Weights of a small mixture-of-experts language model, trained from scratch on English Wikipedia.
Size: 10 layers, vocabulary 5307.
Experts: 64 experts in each of 8 layers, 192 SwiGLU neurons an expert, 2 picks a token, a softmax router, a shared expert of 192 neurons.
Training: 601M tokens, 5003 steps.
Below are experts of layer 6 (counted from 0) of a mixture-of-experts language model. Rows are named router (the router's row for the expert), down (a neuron's output weights, with its number) and show model dimensions 128-255. Each number is 128 + 24 x the weight over its row's rms, rounded and kept within 0 to 255. Numbers have three digits each.
Before each expert's rows: a language model's description of what the expert responds to. This comes from a sample of Wikipedia text that the model never trained on.

# expert 24
Determiners after prepositions or verbs, chiefly the, plus 's, its, his, their, before nouns like population, same, first.
router:168124155119128108100120117106093150081147132115187105082081094113089142158186114109083148162183121124121131124153128147146169148115123119077172120100155133086137166142126134103115152182157168096130146123115124137169098120105086139156099121131130134118165087092106127103110137141112117132124151180080146103110138149147112113129173134088109172152137137108131115154157124172133134130132
down0:168119147141114116178161132112109117146154132138134084146134115103143157126159098162107172164091086115154138173132104162092143152096118093114128126138140163111162135118112103088150118110112079108170089118103112098125119079142153106161108136117126129118144116137135139123110111174150087115098086152118092172138160106126189124143114118117162093127121093125141127151147121102101129077074
down1:147120111091112154129144127130120161107170140124114159129121125131108146175089099129155164135149095142077097138134092146165114139155160149137056173131092116128133152120133117135141119095138115151153120119144109111115133082136128126099124104138140130151171137137147099140126148138141131142092108127116086137085085094170101149124160120133111109133164155130127128177129138140120120111154
down2:122093124121117159125138132096146131109140075149115182136131132129120134137115108152130162136144139109145096133132151127151181087162141148143108162157125157160112121145136136109150116161089130150141094134137109130088104150116178135152126138120115171138157119152104085107125160136112080142149131129123147182112168120105170104149136120150178100118161134059137142091111141125152104145114
down3:163137078108162163138091123108098117129132116123094116124109132104131107160104100133102146126143133142111109099140133103109093130109131110125122122147079089122085081101112122145132137086111109159120140153170123106103083123113133081120119122108131141115161141143130142124111134131082168100120132184104118120118099169142122129112142171148145150122195148099103117157101113132079133140131
down4:158110091134145142106089126116136098129149097141118126143094132136084118071091137153116139141109098137124134110144099130151142155136125152123131140118106125132093133148113116159150087122112138181131132123139128123140142171155115122155128117123138151126119088087108121144101152156120109180134098137105160146098161144147120140150122120129131121123148104097155109100129128125152112135076
down5:098122134101145128154110192125079123140122109130121123114121148109097117107141125088133117149125124079155144107139111089136118141117128114115149128136191132122122123135103131180123121141112106126152105145166118135130166135083129142178112101133144139157099119138102166121107118133088091155179157144116140139122104079148111124084145131094119171124123106138113090140128132117169104123136
down6:105136127150108146138128118129097133132152139151153156103160165145109126159096159147131092089153145111146106155159131086128131142107142151137086110140112157132106071122146150136138124134123125093123102129137105147138166098125154123116115153118149141137150139153119102130121131096121088128142114160149102153106112172135138110111057141155159083084177110139130126119151141122108087109115
down7:077085086103155108079114128173139090110125113121145156093155138092152150120105109149121107085153138129134106135117139162139155157070117114144147098176150143122114139140081141139150106168101094119173142093113089161127135174143123196101119140138129156103134094103101168127125111102142131121114100115099146125142108127093163099097117128110116132148091071122145138165133132154114136133096
down8:073100115099162114091171124145153102143150122145175142134136136162162150136138154142104169121105112089137105141137130169129122168114134129142109117109111108148130099110114138065155137127102128117124128141089152114150147128132150129142128140137100148116154139147154158114122101131111124125083130167148156180129126126154093120176120150122131110188131114174117109110152100130150116146122
down9:143139087100162127102130117132089108160125106083139108131132142123142187129108125129160125127122130113159110094120138108118114149126091161125122117143128123150146117127142151135122159132077090111136173113117120118140122154136143138153129181114121119149134167103104132105120070162104139106122105165152092145136118183126131101117107094112137126159145105156101109143085125115102116118142
down10:127145160145147140131129131136130153122139063165144069132149179159096078136143138154130108123164086160120147135148111139179136131139143165117149105115179123125142147152125107148143077120114146100105106141117103154119133134140126133142125151046153137135142142135102122121127159126143098187171147109131153090159165145101094073107157147136112155147126104106114134135113131176090103151111
down11:178122109126115144148127118125092159141087116107117146126150115117118145125145107107110110093117121160128157130210122123142112105133144121137126145077138110123092152104110131187148097098149121153112170130103129125145118143112151162090127123082145130099122161142097128102102121140113099126141121192138104128113140150095148079111134170139090137141142163122083127118129132180139133124132
down12:118111104142122107155138111116161076185128099116131156138119137174139170141093105109132117108174161155074142123081147146157124157100126128109111140127110103158100125122099135136128160151168149131129094126130103158105181127125113093120175134155132136117131137101119110158138096147171129126151085093147127105127136109152112101138141124112136127131179132150150117184125180116125104143100
down13:147118124120110113133129131152147103140116127139187116081128182092099116102118106150168167113111113131148118116133127119110132163046115109143068132165110150127138142127130128154132154089119161131152158118098144164103145147118206145084089150145140140087161144140123126140140085130101105136095111175113142138122158148108100106087142104189120105201148111141119109147103084163130129099182
down14:170142139164144108112126121100144167120130113164132117154108166091121109143120099144176149142137089134092134132107105131081081118104106129113158154115128114106143129106115103119136105112161103092146084123147116154121117126099130089152157130142133096117137130151163111118129121073134194111148131081129135140116126120145127136124153113138131104111129095115163127135127154149099107110154
down15:123104147159127084104136163127098129136162123134137153196116150151119151107147124150128151098083138101130110162093135122117178140136117145160096133146102103084133149120152112120161110095107161121137098128127127099124148130126095124111137111150112106144160103131142152142146133172145085175142124145160113133158105069137118128128137102154119142091111082170128132167133135123160114146112
down16:143149160106160125117198117148131135093112130140085136138167167152088116119173110122079124186119111153126140095138123156141098119081168135119092099112163102116148132125141134119101110131143134095164131114166148139132152132109126116149170143092136169122161123121143118117143148114148107127127136134130158115168120111139088118136104100145130129163120105121092121158128141098101152146154
down17:093131157107130104151128109164164168133134163137145115115130106143104101123137125092092136114103110177109118067118151132121133101152132089162131088096082113140106113121163141137125191144139116175121141134170127146128107086123076108139127136145113143141147104134118123132181149101129128104120105133108163118087158076119100142114107209076144168126102145176129151089153113123154119151149
down18:136122153141125116139129139092143097115119081116147190054157141137090127167131101101117154166121125110117141139157115096117141118106106141124090125108095130121135087104168109140124128130116125148142140135175151129123171101139116138122161118128141077098109120150122092131150095152116146136112131156097125113116149124098122127127142118129167124156133120166130122106171103126107141102112
down19:146105124124164137102154102161101106086110140139085144081083120137125168095116153162179119099110154139119099161117116132174142124128148130141138173149094096120149172142133149153097150114179093128130076130178133114117098122165162134105116120129123128114162175148123096110131138114116168135140113113113118141106129134124139117175095130134155120098111096144081097162163154149156172191180
down20:147137125120106151131168117157166144140113135141129129138117119138147143122132124157151122138158061142109116066112092164115140128121155091106135128169114162124120117057134109153118135145160137158170174103108152098154151136126120108132121118146133095116077107130146130117121156137119128106128128113101120099151092135100137136127150127152119146153093129173137137120088134077092112158170
down21:143130110127136169170093083150185088153122101141126122121146125146155170156118068115100117139108129116083117076125121101147091151135126101154171123113129106191104121151162142133142108130107132154137173133156171078163088128122109131135168130147137105085113148129099129107105123119075164114146126145149124139111098141122123163145111156117102165126142151125131196144158106124155183128123
down22:113118135144158151137138089178097119127138112128122116119136109129101145095138122124113102114133094121097152089178135177105122100098100149145151095151110129125120091141117068118129131143176149114150145133108159133084107185133109174102118149121142121120162088147120141136121115150123074148128131133118148142162157093160124139130097140089136145125152132162146111145124134163115118108124
down23:152104071163101183130126125115110168140111115108142125106119141090154146116127187112159145134126108141166129147147119130123158167116128123136150176119130126139138130117147170111115098123141125096113182104163160118101106146174123121110108156126103146109105143063113152148115162121098173154108128127124134113136157101122087144082125143119129147094112131147079133111144083116100111100177
down24:122113107141135103094131126175090106123146112126125153138129126111129103119159124122162131146103127121175126142126137106136151096183145158148132138169142131143108173195109097109120145120123140139114146150133100145122074177166138133114149111125141189093100129126118132135109124159126090140130144187125134140181146112121120069105093147135141107145142112141094114133090108125173137120069
down25:163164137174170125109170156069134136184128131133127098145134120108152096118132147127172099110138130117144152112078118136074115159123087111114143132136170131140151176105150169124116096127196105089152127109128094155153148132126130126137116136153160117142122152150189132135127106141127121157153093123161113114138136105133086120123113089147109097091099132082176166138141147138142161090178
down26:097120170129120127111147111151108096089148127091165147125101153172148129148125078173108110114137136122135129144112134134141145142108125163129105123131108144139162123103119117138080106147091118105141118098114156119147189135119114130144114075123081104116156104121144136136204108132126136086116107089146115126143105089133126143144132115139091097141120160097138120153108146128136084129094
down27:135155143131125118130151123154118122111150148098152111142174142140154135140138137111110140134135126160090132147153115125103126086156111160109099142187048103140108141128101118154106084161072135179129056151135113175097106125162131132135110110070131192140134141116143125131175135110128135121134140175120127144126157140112106105085122094130080149092130107108159133153092142153108110115120
down28:089061113109109136130117124113127118142104102122155144124116146148104144137126134130084163117137146161157119114157124150143172074155132138131156140104138099122141106109098087108156139143165097150132072143151098112064113144123108140175140142145147135118147146153086157135119119121102166156102132121150123139059132114106123119166153153137172136147126153134124118170148151120177092102155
down29:132128130106089084137199151147164099136172127131165156087111129085125168171114125119121166140111118118100140143181131129098159135122101127126093142127095152147120107133142101139126101106111156110174125135134102119130126105091125132100145160095144125127118123117139142157135148152107098145142087132124154092164140129135132189130139098154153139129111102131147134141073148147115109140114
down30:159126133133153127140135146152150114142095167115122119139121107116139091098129091160106116121124120144110144139109149147072135137098117129115051078131111127176114122106118107111160130101121159137112111153112115119127150095154142129140172047120122080104106133140130131133130089134114120098096071120160088080129153123135132162141163120124153113163096174154126141157133127134116115168162
down31:127138137166136128159127160133133170145112128136095125132139130132141126093143154140144123116111135119141150098149145160132130134098146145158167122121134112141122145100100131155098116144131145118089113141126146147135150125095122104093110153114131146118102152122127167088084126098110096072148087129125165119111103160131071090163127171103104138152127106126127123084136139126172102107103
down32:133173159186112154178149114147105154120175143125136136179110108135112132138173102120102108119101153179172104127105107108159119121129118141116124142188146098100120125082095095148156097159109108129133136143149131154133114063152140127156145144155147164159151147121107131128110130138109098163104125157107142129139128188093113106080151144121144101076143162095109130135100150171109154143150
down33:112139109109128105075112104125153085119130077168155159156115138127129134161145100152111123129150116116182166164164116123123072076147144140096142189138131146114150159123151145115121088096114123106126107100158133084136112161117126140171143131109091146107131168117092136147089112137170143099106148109146145121197113131100141071159130091151093135085119119114196115124153156123102124104115
down34:140126138155125135143111149085134130132090088082143091120140094115149120136088115161133121194166089168183142139112123120093108129141128146091101136108112119125123148168128124132140103105087099135137154125142106099127108136102105099119155143113109133103137173152155132160154180089130149127082109154126145131150136151146143170114133103110113135133130130108109108126157148148122144139151

# expert 23
Words and pieces in sports and school contexts, especially table headers and career lists, such as Player, Statistics, School, Apps, Goals, Votes.
router:106135164134142153148114141157158147163145098138136147088113106131111165140134138133155146143095133125164133095125141096159113110094132130132139113081142169132134129121104162136155181133123123168160165088169149129095173120106120124084134143123165173122099163113113139147141112164134139132116137115111143106116138119139170119105137101151095098140126123074114137154080154150120123123094
down0:150107144150136160126148108152143128132104146118095094119133124124125120132129107129124158152123130143144119119087105126132144105098112127123097114114151097088101117151085121101141144097127169125120122153109076195125128121100109094087148142133117149118193158111147118160118162125116127136140140153128134128109090144118116160102121100113145114151217129119129160156099122113132106134117
down1:080107144097126157102140143177129153161128144133140129087118135157093139096086124145085169124101099160128115099120134118146149115160132151118098156118115112088114154120135127101167107141107168111095083136151105095129127139125127145113097146127163134136136157100107083102139133145121135141132115139116105088112087120160134115158143109169124135176113088144110124158152129135146080106115
down2:084129124138124119119128110109160174141133173124127115099126125118092121140148123127086153110145110088119099103116105107103148129146086114142129169136143122121143134167107117146114082082099118109164154136122109121163109154116132151130150131111151154103118152125125120119142111168105145093092138125100109117108115121170150123130160169134140162118118105138098138116163118152125162144162
down3:104114120131141161134169096156112123123140148109124144168097150137105124130124171101065148101126142127098126126138099162129109105166126169114138068178077123132127124110129110144131115141077088137115139137129132123174129107113094142132152111102138115130173138117141142119158104166124115128110129176131116097137111122126094090144108105125153170143133105146070121155112146115096155117138
down4:101137141118144136123149134111138142085140122128141146124133108175095079101110084141144172131121103157155096091154111140140107112129123131162129126102131149147123105112096140168131104159128127120158138113117093118121121130156154150134115163114145151140170165157130147137134119162162129171152119146117162100096097113151097157154111135148134148118186129087147121187095111107131150103136
down5:104104136127067144148096178099150143123104147110133153140139147154160132100132130085139084158087119130129119144094145093125105133112146146140126086161165123123117136126139126120108098104102102192127119128142095132114126124118140166066141127146138160116148122103129120126116135128106085139153139134159121142122150169154096150147156098107118153158116101079186100129129072102125131122126
down6:138127131142147143142119051142123145093110161135114133152162096129137143144157100126146152096135135116141114126127100084133113114122162112180113140130121142096094110160101117102113122123094158080081097163144115125146159114128143147150108163126119163088126117086119106136115087091152157157137069130129086091127086144117133116144148125126111091120127170141104181143141101122127114088181
down7:099138136127126076114136155166133144096133107179135098127104126164109144134082112086151156123121107134135142141128145132127096145105122122086087133163138160107088134141135169130137117104133109127188161138150101125142136102117153114117132100092169120056164129098128186121086113098141127127144112132125149106110152119098118144133126143175172115167096170116151098149164123118154137118134
down8:140114153197140131144123110148143132177146156136131127129108119129170099096110151123120134097138117152102100112154124139152136132123135157100162119128162143120133167091084150115161114097099141142143121120068137145093121083162123146156107169107141178116144155145099149146149140145100122130154125143129081133138071137132125131086157109108113104133147155134092124107138152132140126136201
down9:151146129100126136111106075121115129110115171132109118150171166091121149165126145145130102100068137128128158094113135107142086124156135115154139119097184129131131162141159128129164108147114155107122170107128076153167130155133079156100146138113132137130160117131127136164118082108107097157122148101140095147130134167115131073111122105109131076158106136140085120129107101160106119151174
down10:157118086074136153127121127138153080136174150124142123128120172128114111150117168086120102098117126156142138075173135117147116111113148116123137101121161162129125132153128179074127159140097111171140127145087107141123118135107086144145134081118159133176110121124120161095184122168134145189157127138142122126125120150080103136129170111111116104134160158130145145132122082164128104146138
down11:152140114105118115108111093130084141168133080130133144107102144167145115130174127143099109105148138145139157177101136173119120134121111150156170161108113148146140148151139119139103098156111149137144097120101115143129158155137145112129125126142160098135083161104112162157095156085107145119131132151136105140074122156131154130097154133136108137152125126157117124158137113157096102139119
down12:171127156162143140153186133127183131162110123122103096125120154144111128139115124116158094130136115142114143119138107083138130146151158083147120090091114158114171121100124150166105121124143116115127130169210141126106123120111098080116145105141133150136129112132137098139109154120164105102152090124126081107152108135139150127084199122088127143140143124139160120135151144138098104102101
down13:109122162097113164150125102141181137099101085096104114157145110117103161112160107104168128107189127150163132153151120135096107154101139135165088111105088147138114120118149120142139130097147140143122142093183110108131182167138141120102135110127137097112125130118124118141119112116157110145125146139119131127114133161156139112178133118148163095117135158121131110109152119108163159123097
down14:157139125150125149173106161080121152102141119111146125162101144087119149082133120125139170100093106108139120129100128169093083143116141190099148135165107135093101135151100080096125114164140155165146140104141116095170099112126111103130131098090144098148122131141111135144096116111091164128131142102147080105129085194147116119146120136162140162123155141139128111164103163112145150125162
down15:110105144123175108146122140131124173099125133145130142151096110153128175146138140124121172179120206091089135092151130118143174139143138144194145109165155134125123144096094053178144141107127111176133106138128118119123121132135129102114129099173143121104130107119177130140130119157089178139126093098141116149118111112123130133137152132150127129132124119143092094144124178120138137115114
down16:161146118160145142150096105103091111134118133101126174139148129141116134096120121088101102115104105136153181105132164140099152138114126095101100111146154101150102147102134097129112116104139135090155124131131096129144107155117132134118134149132126110116107106118169162128159140113096121109086166125126155133130150078157091114159120105151105076103132108151105118095136142125138143127165
down17:138138136083147127181107092059142107168136111125116122152158143142144093158161127103085118120123150125103184127105166131106104102152143138166153117174104113128149109131151101138111125158131137127113174121100152153141107124088084118145123149155123105091126056102126133144127111105126149106113141147126131104140142073097115127150152141095112193125144102156106139105082159146128127135133
down18:120118141135126126107113115094118133094113105139131131148128133156149141126158181129164146152138145137138134158077138113120129125140116132102129124129124114140115147151146097129170114132092140186123115141143109171129120109107119111123152101108116148165111090151088081143120112136146158126135134134122116116091096120113191140078132127109109107123108149081119169106191118134101154123125
down19:134116134123128113133109104145147146123135113129126098120116129154135140133147150143149140167095146154115129169132118104137164142107103167189105127132128138120121128155106142131154155126139098153139097125102157095132146132131148130142143096126113142112126105130101137130102139117118113151126131096119141095131062127157134103169114130163181102132098151122112129078116089134116118106135
down20:113137146161100109112133131160122157153092078142106164117102120135141144134074110131154094183140109130113127122079114153105161116153079142168099074173100144100140094155115144149123146114113092125135097151122147111130122112177114081143111148159133110126118101152128139134156138127102151122137115108091138139120153115127100106130150131084154158096113148108100142129130126143114101163127
down21:165119148126139158141148104095127152126083124087176136146149104129133121156134129182074119152122154111138110131150110148143129149142133097154206135158086125115126155117090114114107132147062082144166103128160118094152094082154083088155156178108114092131130124214145136115146133121147137149134139151114091169099081151090162138147110117139154164112110189140107135104161118142150124139146
down22:116129079143102147124082106140114122127145152083111102147095119108147129146134099097142095138142144143133109106138138155116169111138120141140142087133107130107133154119103168136125138123209122105106148122118124069118174160148174116124136121146120141129127118141131093120128146124115128148132092109085083093121122145162142140146125133126140081102129082124126113104149103156135122134143
down23:132094103137088137099120088141112150112095149089167117112109151135108137131110167094097139112155093122122137130148073120150105192144175103161155168126144128149158133107102118120097115163197113149120142116115140105142137112114104125130186137132136116119090171107158110170100170135098154133104104106120121146115126108140129090101111121095140127149141177140134105175086095147119130099143
down24:157192091109130180111163165114138126152131117148128081126129154146121152159129114114142096110102106144178114123095113151163133068116101128163132151143154113129100118179112119121124146134126084123151104169095143119155133101101135149103138129113168147142108140086121126153131117128145086172167147133131092134134161123153099122133141129117136125114127120175157145163142094184085129098139
down25:113124108134111120134149123158136150135121124132084117124102087174115149127108119087142156162163139105132148123163129129125118128115058078099096117125156154156137096169100107150153155099109151128078119113167128108110133110151138139130134130135135135118166108120151123116166131124141137182104129192108142102144140092167103148117112098139112089142112127153149138148146108128114114121123
down26:123094134100150154119099076094064112110158153099128128100100124127088139137144119145102128127138142131169132181105115120138125126121121113165091156124111090165187145097137107122137086138116129119138139163124140129124101109121117147128137121132091089147143106131125125145152144133140153170119103145134108160143142134142135110105141136115148149163123070137158151177160136162058094065087
down27:138121148132156112091142104115136095145153131141197161146069129141125109138107132142126137138150117159120116174121154130124134091167115113128146074174102134142108141097106097119150108132114100139128110121122127113117141109140168137162095192079138141117144158150147105156157161136091137147126136130150144087094132123114107119106067115103119148128131096139135100155112088166105111150090
down28:116110147115157117108160096121148157122122096127175124118110075155148160137151135141122119092101174118153154174124146144130130125111128133126155166154122155132180132129117089137155131142093102149074137161117117119111128109113114105169140118156144117128138144108127110125134106155129155122105135128192148135115157100136141114191097126104171112120123125130069117150129120059077115132148
down29:135091152136136188135115147117137178149116126102175116053135173111121131150105133122104048142139147143115115132169104156116083116134116072128106175099130126150113150107123132185125089106093123134190139120149127137138166119170133160133149124136123126149119105140142119109114140132149133102170109087137083104143137093137136127178150063149144126122142127115105124122125149136107154110125
down30:115114118138152106160154107114146119108113160122108111135133119118133118090102087114127120108136132139130126160087158105092112116104129161115090106111131138104131190108167107105124107089148097141118153155118143114134113127105080114131108096148165085174165133109115109104155100141139123105129153136106047126147128137100133141092122130136131153124110133069125099162125110094133077153110
down31:155157158120124145116111130154168139134163151112128112130131144121130136098107113120137121101109140132098083124128144191128118176144060173141133114117076102105169098085123117123080129113170141139099101132136120169162149100140096130130136116093099125104140119140109121118115148107118145137145140103133165103165116162161078133130132113139114116129135103136148136116147132078125116101145
down32:088137124197110120166107114107175136161143087118159200103152137121138088156086138153156102128106131112117143098132116118129158121144116123135112105120097090159150095123131146133133099104195121116118107145137140120132119145128128101123122153129151133116100091128130163143105099119128122127097120153135142081119135143127069140133163169101097147124155161123098127121127180166117120146132
down33:148056118078148133114174171147129127174160119133156158112138166154126151101150155127125074091136122122127136095178114135125126097114115081091113123110178108121113137129137106144127092120079141080122117115135120138105153155107124149120131176092095145153110132119069118132158135139139093110111118138128152114110137120113128126096144095187114112075090127140130167117115092122111130119128
down34:173103122119134150120094104114161133165089104091133133126151126089143135134112115157149120080113134114123126109141113137089119158095125147089111133084114121109151113165126126131144135125096145130095205089125135134124161111107144141130134107107151107111162162135126149150161150089133120137104119131111108124119148152092127142141092164122137115119134155119108151118122139115107143061118

# expert 57
Tokens in headings, captions and election-table cells, such as post|er, elect|ors, Career, According, Candidate, empty pipe cells.
router:101107139114148104114116132140158099148147148114108123120141089123153148122095126120139112115103131115091095188152113163190154161132112107136133070103142128132128126102107158103135099126138121098163118161110102132159164143179136140182150170101147136114127152152075102098128105155156128166110156113086122100119144149103077159111098125102138089144110161093114106141094117099102115134099
down0:135137143120122118157149074107136142130126176124108151109137116149111126133114135115117169114165118132131130130119118146132177142113098160122130105150136148155131143134132156090130150152139152133186148130121098140143133104138136101091119101154145138099162163149189149090130087063113112087131136150095137142145100103137135166053104111120082161137133120121099115132144117145119125136078
down1:109139165160117134133092157159165144131168182133119100104126101112152182160117142156147175152126124178109091104137114140131126111082138134143114092138117072108123142137112123142121106146178131111144103122147143113105192129175130175084109085127135118136116117135129095121163111090167151178143109121159089144118104141110130125156146116138076119124179137140127115170142127092127109113149
down2:133121095131105120134140141090143116124120120152150107126106108103132117108147157111118129134153138114141081151155129102112160127161128137114126090160103131149082093165103110132162104119138161087144114118148126116092167133142169112114159137113130151115169202084130151129148163138116106176136106113136111122151132101114117152089125159129149159084123136083088134114125143169125141127151
down3:126138083124145133115124140132148142129123125109126114073034184071156160155124129136159144162094153136120092128098176110126123118145114116113094095104125139161112101102112097124173060164144102133142157151150135110132120103129150147134126180144129152172133101109133099128169094143129129107121126180114120121125111116157130126085129129095164125109169113181132130128179134113090142131110
down4:127149124188126093120148126179110145113130110144134110128098151147120179132131131078104162119104129136101105087112117128161156151085118113138098078144108176133115076116144126138186120111135137144116148164122159126109132126129134123126100126136118149129128075126107131085117143123131148126146062148105142129106126117116107136134125142077130187150093118097078122163136149122153154092096
down5:108043139151103147139117102148148119126144169137162106093129162163143110122135085135176109165108138159088122125149109136097129127110138121113153112120167119128126138123096124182160097114100143170108073095102122097127138089151162148129140102159136116109171125131106093153136177116135128106162108149106106126156096117107118135119135120108120158090125127127121171119157146138120126132131
down6:142120102132097127129109141151166151126138157111140142115122144152096127159145162098175148098139129138134140116143140126100107131145127100144179115141142110115098108092148139091104127151040170101115124156111105131103103136212110146141145167114125118098165116122136090105154149125106086112095110118120114159123106140144133095117140145153140125148163122111153130110128126129130111124138
down7:143129120119128081087139196090107145154135092173142118119143136157116126113078124129123123103144109119148160118122169139119087141140095135129129153159152178130098139098124108103146116144111148117150148118156093159136096182091137172154106116145158137108154115112136156128123127136101148115126126136074119132131138123118150148107148084097132117102123125119142129168105130143145134133097
down8:142107146146146109141108144116106113159153163093182125141147114144171133095119086092134120141137109117142160157133109112133116150132118132137133133153111118107124181098107124120111104119075107165100142146118148127128093106167101145161106144130128136136176118158137152155141136124106125158163097141117086130116089131163068114105103193102107178129153130117134108158115097146159129093147
down9:118132094095174118106101120106105098119143141148146133162141158106132142139147149133125064139095121128129111120101130096101074136119107160105133154146160127135150195171137113127155091136109119177128116091164112091115127149113089137123099159112136142129121152144123119132117116133150102115155142141145166125120146125137146162118105107100119067121123161178108101127149143167144096167108
down10:144182111131140107137147126081120119099134078115148106137110097097099115121175132089135098128152123168136117148097113172158142117142128097153120141163155163158128151153114171158142153083117131118155103136088126155152136149085087158151136124142151127110111112159123154123106118119110102149139099145141117125104094108091133115138158114160107088156145146069175129110141170123146121176125
down11:145114127147124109149098119103108160175145109134122157109133110140112138198174129121093140101145138155135131174129151133087141147109143139150214162088133120145102109111111166085120089131134153152142105141144147124105131111159157120128117121120121122123169132109133103129171111158109128114107117116146094144105108141110156104137105160095100144131114171172144127178188132143121109094142
down12:114111133168141132152112151145124102180117110094126134130148164168131091120063119117125111124172173124129163134087112129134145162122205105142183104127137090145102144098139159137110098123111135115119097139178124139112136162117089082104140058160158150156123108081108083135131148149142113153148107146123128101201150128141109121146099141139137109185145118110090093165143122155105109119156
down13:130100141160115123141130155144139130137107124123167113145105118118134146105123072094150161135145132131113145074145133117135119188101156108152161159109131115117135093124144097113192120104141085137144120175153134175105173121142138091107098123132135138138110123106100088137145091136145126129128134105137122113144118150121108144111107134139145150121161112076116140130104130099167138132111
down14:116126163183178166159047073161132141109135124171112131120153117114107131188129080136132164126087131191101118122143122128131128093108145142152116103137184135080161120105132137111137138113109177129140146136142145161120114107129161091155134147128105111138150117139129081168126110106110162190106171089136109089102139177115126150122115173131142137088142071141155093151137144131131110142121
down15:074109172145177109118136136102100151140165142121071173155092114158148103107111146108113112163148132162117097119144127153109141155136107124170115112130087104142113136134101141149149148132112186128118121134133114101111143098121138106152169163155106167142116123111121117129123153149111107104141094144101163133157158081144172139168123124146108130118100158177139152135144109174102085130128
down16:115135133111128144155160129118124135115150109119148172160142156172142112157132093166106112136111144138180163122145166120165151088064162123162118096125133126103139118121094155125121146152146142138158134123133138106109143133151134149107158131153105125113123148142138091140140190106150100122128121113148100114106123140140139124142127140148135119143106149101132131121126095172138115148117
down17:161112121123132126180124142079117143149088152135155139155084123163150113117118125128148149105130139139170165164135149128124159127138111126110113098142125094124118098160121106162096120179152161144129156095143198110104098125135168150165145133151125103147142072129116149151170137086076174102117127135116130100092110123140137143118150180114119134084149139146117156101152145129114143084140
down18:127114145158114144147124137093136120139111127155109104115142130096155080160143140122153110130127168101127092114128140138138132129106114126140064128150116109125105151136109113166144141124098095096177129123128115158138105122134118171124130127158103141133119111115141149130116095138123109090105161128164170107119121118144143077138138113159129110112099143145132129129129102126081120136116
down19:130144159124124093112173131131125114116124119141136175149086093137148119152136128123125133165077128147090108094105141124147141154055124103132103152120112135134153140099151132081131134121133063128117144166157142130168144090157148109144107102128133114191110107116062130120120131086159143173122170103099121112126094112130090136158084162099129150188117108139130140109139120117104118133150
down20:142137117134103118149158115174066136149138102109152179097132144127123104090134169126149133132112106200106171110140143110114189136169095111116100143121117139103139072094129077122161114149142110114140137154114119108118169101123124103126127101108093146120133112130134131142149159147104110106125070148091110100103120108120105127132154147108147157123128124162077103119112113137124131139151
down21:162097114129127109108120150142133185151148115113101122134130142093102104161142089139115102169107100137096118105161137116135141118134123135184140148158091104140115120141111101068073150154117089095140105154151131159131159083134131118165150159128121118138118102135138099108117146137130075097122109131139130182095109139114155156160142140153121155140170157147124128151146120130117138180155
down22:098146147086107152127108110122093101090113149106109157139146137093107136114138134147135124151112140126132109125119123163166150109142113156099108109138119106175141175125088106148159126149132124149146143109122137078079102181118107108126106157108137124143110148118137168122164147138134067123120132128132154161114130118105174122183155096149181108117148140145130122115145099128100143120170
down23:124156123106122151121153118127144156124114116137152099116160128110091122138140115112110143107140125165105136119116074116094122128158119089162160161119086099121178103127108118136107157144145204133139112106132155130131153153127140177109145099075120121139157117118118072121130155074099129143107104122189093183132132114115175098127102130138157119120158134122141157117112133133139122147082
down24:150143119107093102101152167120125107143118124142121130107150159091131139138100162115142090123117115112143111098097120105161164107128135097117115110149086134142109144138116138111136158120186121152142142148113107142100157124123189160147139133127130131085108169123100148157145109128144107143145111133129129110150072134126098095085095166153144151074142111155123140107112117146069148109131
down25:076133095114123124128148131144109077138129118112140115121141106128114108110136140158148112115093134084155138170119121089154109098142131118141102117115112082166142157143138150131128126114106137194100136112119158093095100103124170114104102089120112120077110112128133178123143087146134112140096123130123134135123153105134074132085163136110108147121125127145144122113087120115158146125169
down26:120146117120134151199107087136136119128116125095112128117132107116192130105113130175134122105126136147186161126124169131151130159095155126117089107160117131140177133118125108115137121128112149127123165126119148105122184071122158143146103136099129120114128136141130140148143120128180146114121124115131134152097137097127150132077146113126116134141121113147154139116093088154120116107202
down27:130083186144149127134144102145130141106132126133107174103119127139117124096105156157158126121144107137110121157115110133153119114064119119122176155123099144154116118135126131102137104123106127140159051111134106149124128162129101100159149127106147161179172130151157103126136108100132130129124164118207108104109134164164130100101115160153095148125139123107174093140140110134088142115110
down28:144107113134134128123092104121116089117136098118142097091110097125131132074155145128102136096139134140111102117131130140110103031130119109109124136097137137119132162132111119123146120141127112153126114135169131137144127133124113092133077125121121131141147126101136115134124150122130106113135149104105142112119082115150109147174108085098118174173121151183131115116128147122151139138173
down29:148125116150139117120153104148120132116121085152184157101151155135100107145099134127130097152123129172106114157136131110170188124148136093132092078108112127162092130083106109123118110145129131156124142158136124153147101093116137166129119111201114078144148079148184172162129122134183088120138110141138127130142133106190170190118149113139125181129105123155123144105084150109089112110124
down30:114105109137134132111151072133151115136146139134101148183133137131168085132102091131118078122088139126147138148105175136121157140145110140129119067123125106149143127090139140108126126149144106139159080101200128100117143120156112154165147144140124098102153126091150139094134137147141145092144119141158103107081128123134136112142143133112119135154116149114128142164094127122111149121115
down31:129126173139158101172146097135154118132114114147092122116145132101121103137041116168104126124152163164084122139164145083164113164115140167129108111148095145176134096161146140158131133110126165093132161137157105151157109064157123112123122143135105145070189111148159166126080150162134108154129139078115141176129141151114132121127127123133135147132176112123119107180129139146092117145092
down32:087178151116126126098140101111137137182152160139112156165131126123086089154107174144112117157153156106161071132092122101159141113067155125162102093126136108127114086108139144136113106114153156143119134087129128167117141097150128127122124097144154139087165154155138108099080146161119103129160104125104104147123115115124062146116115182155133125158171169113121138101156138097127121102138
down33:121129136116155046142138113146116129179170122142120164130113122128142116169159136147132107108155123111114122155114118137147146143180116136161117173123117130152092142154134135104123143138185107126137076144105156155091215132127127133143105169119131128126122144155111162153133132118120123126158117128127113122148126150109110144124141116162120145112137138104113154135128088166110120124122
down34:142100113135136121111110126145144131132104082104182117122136116134128134123131109103162100171140138121119106112140135130113110136116107125116149145178139165084132151157113127181152119137112134109138155111090148120127093145084088160129137147128146141127159112136093164128129131117116157162122101132135118103104159153148155177137162111137091146115153193141089131175135152142134092127158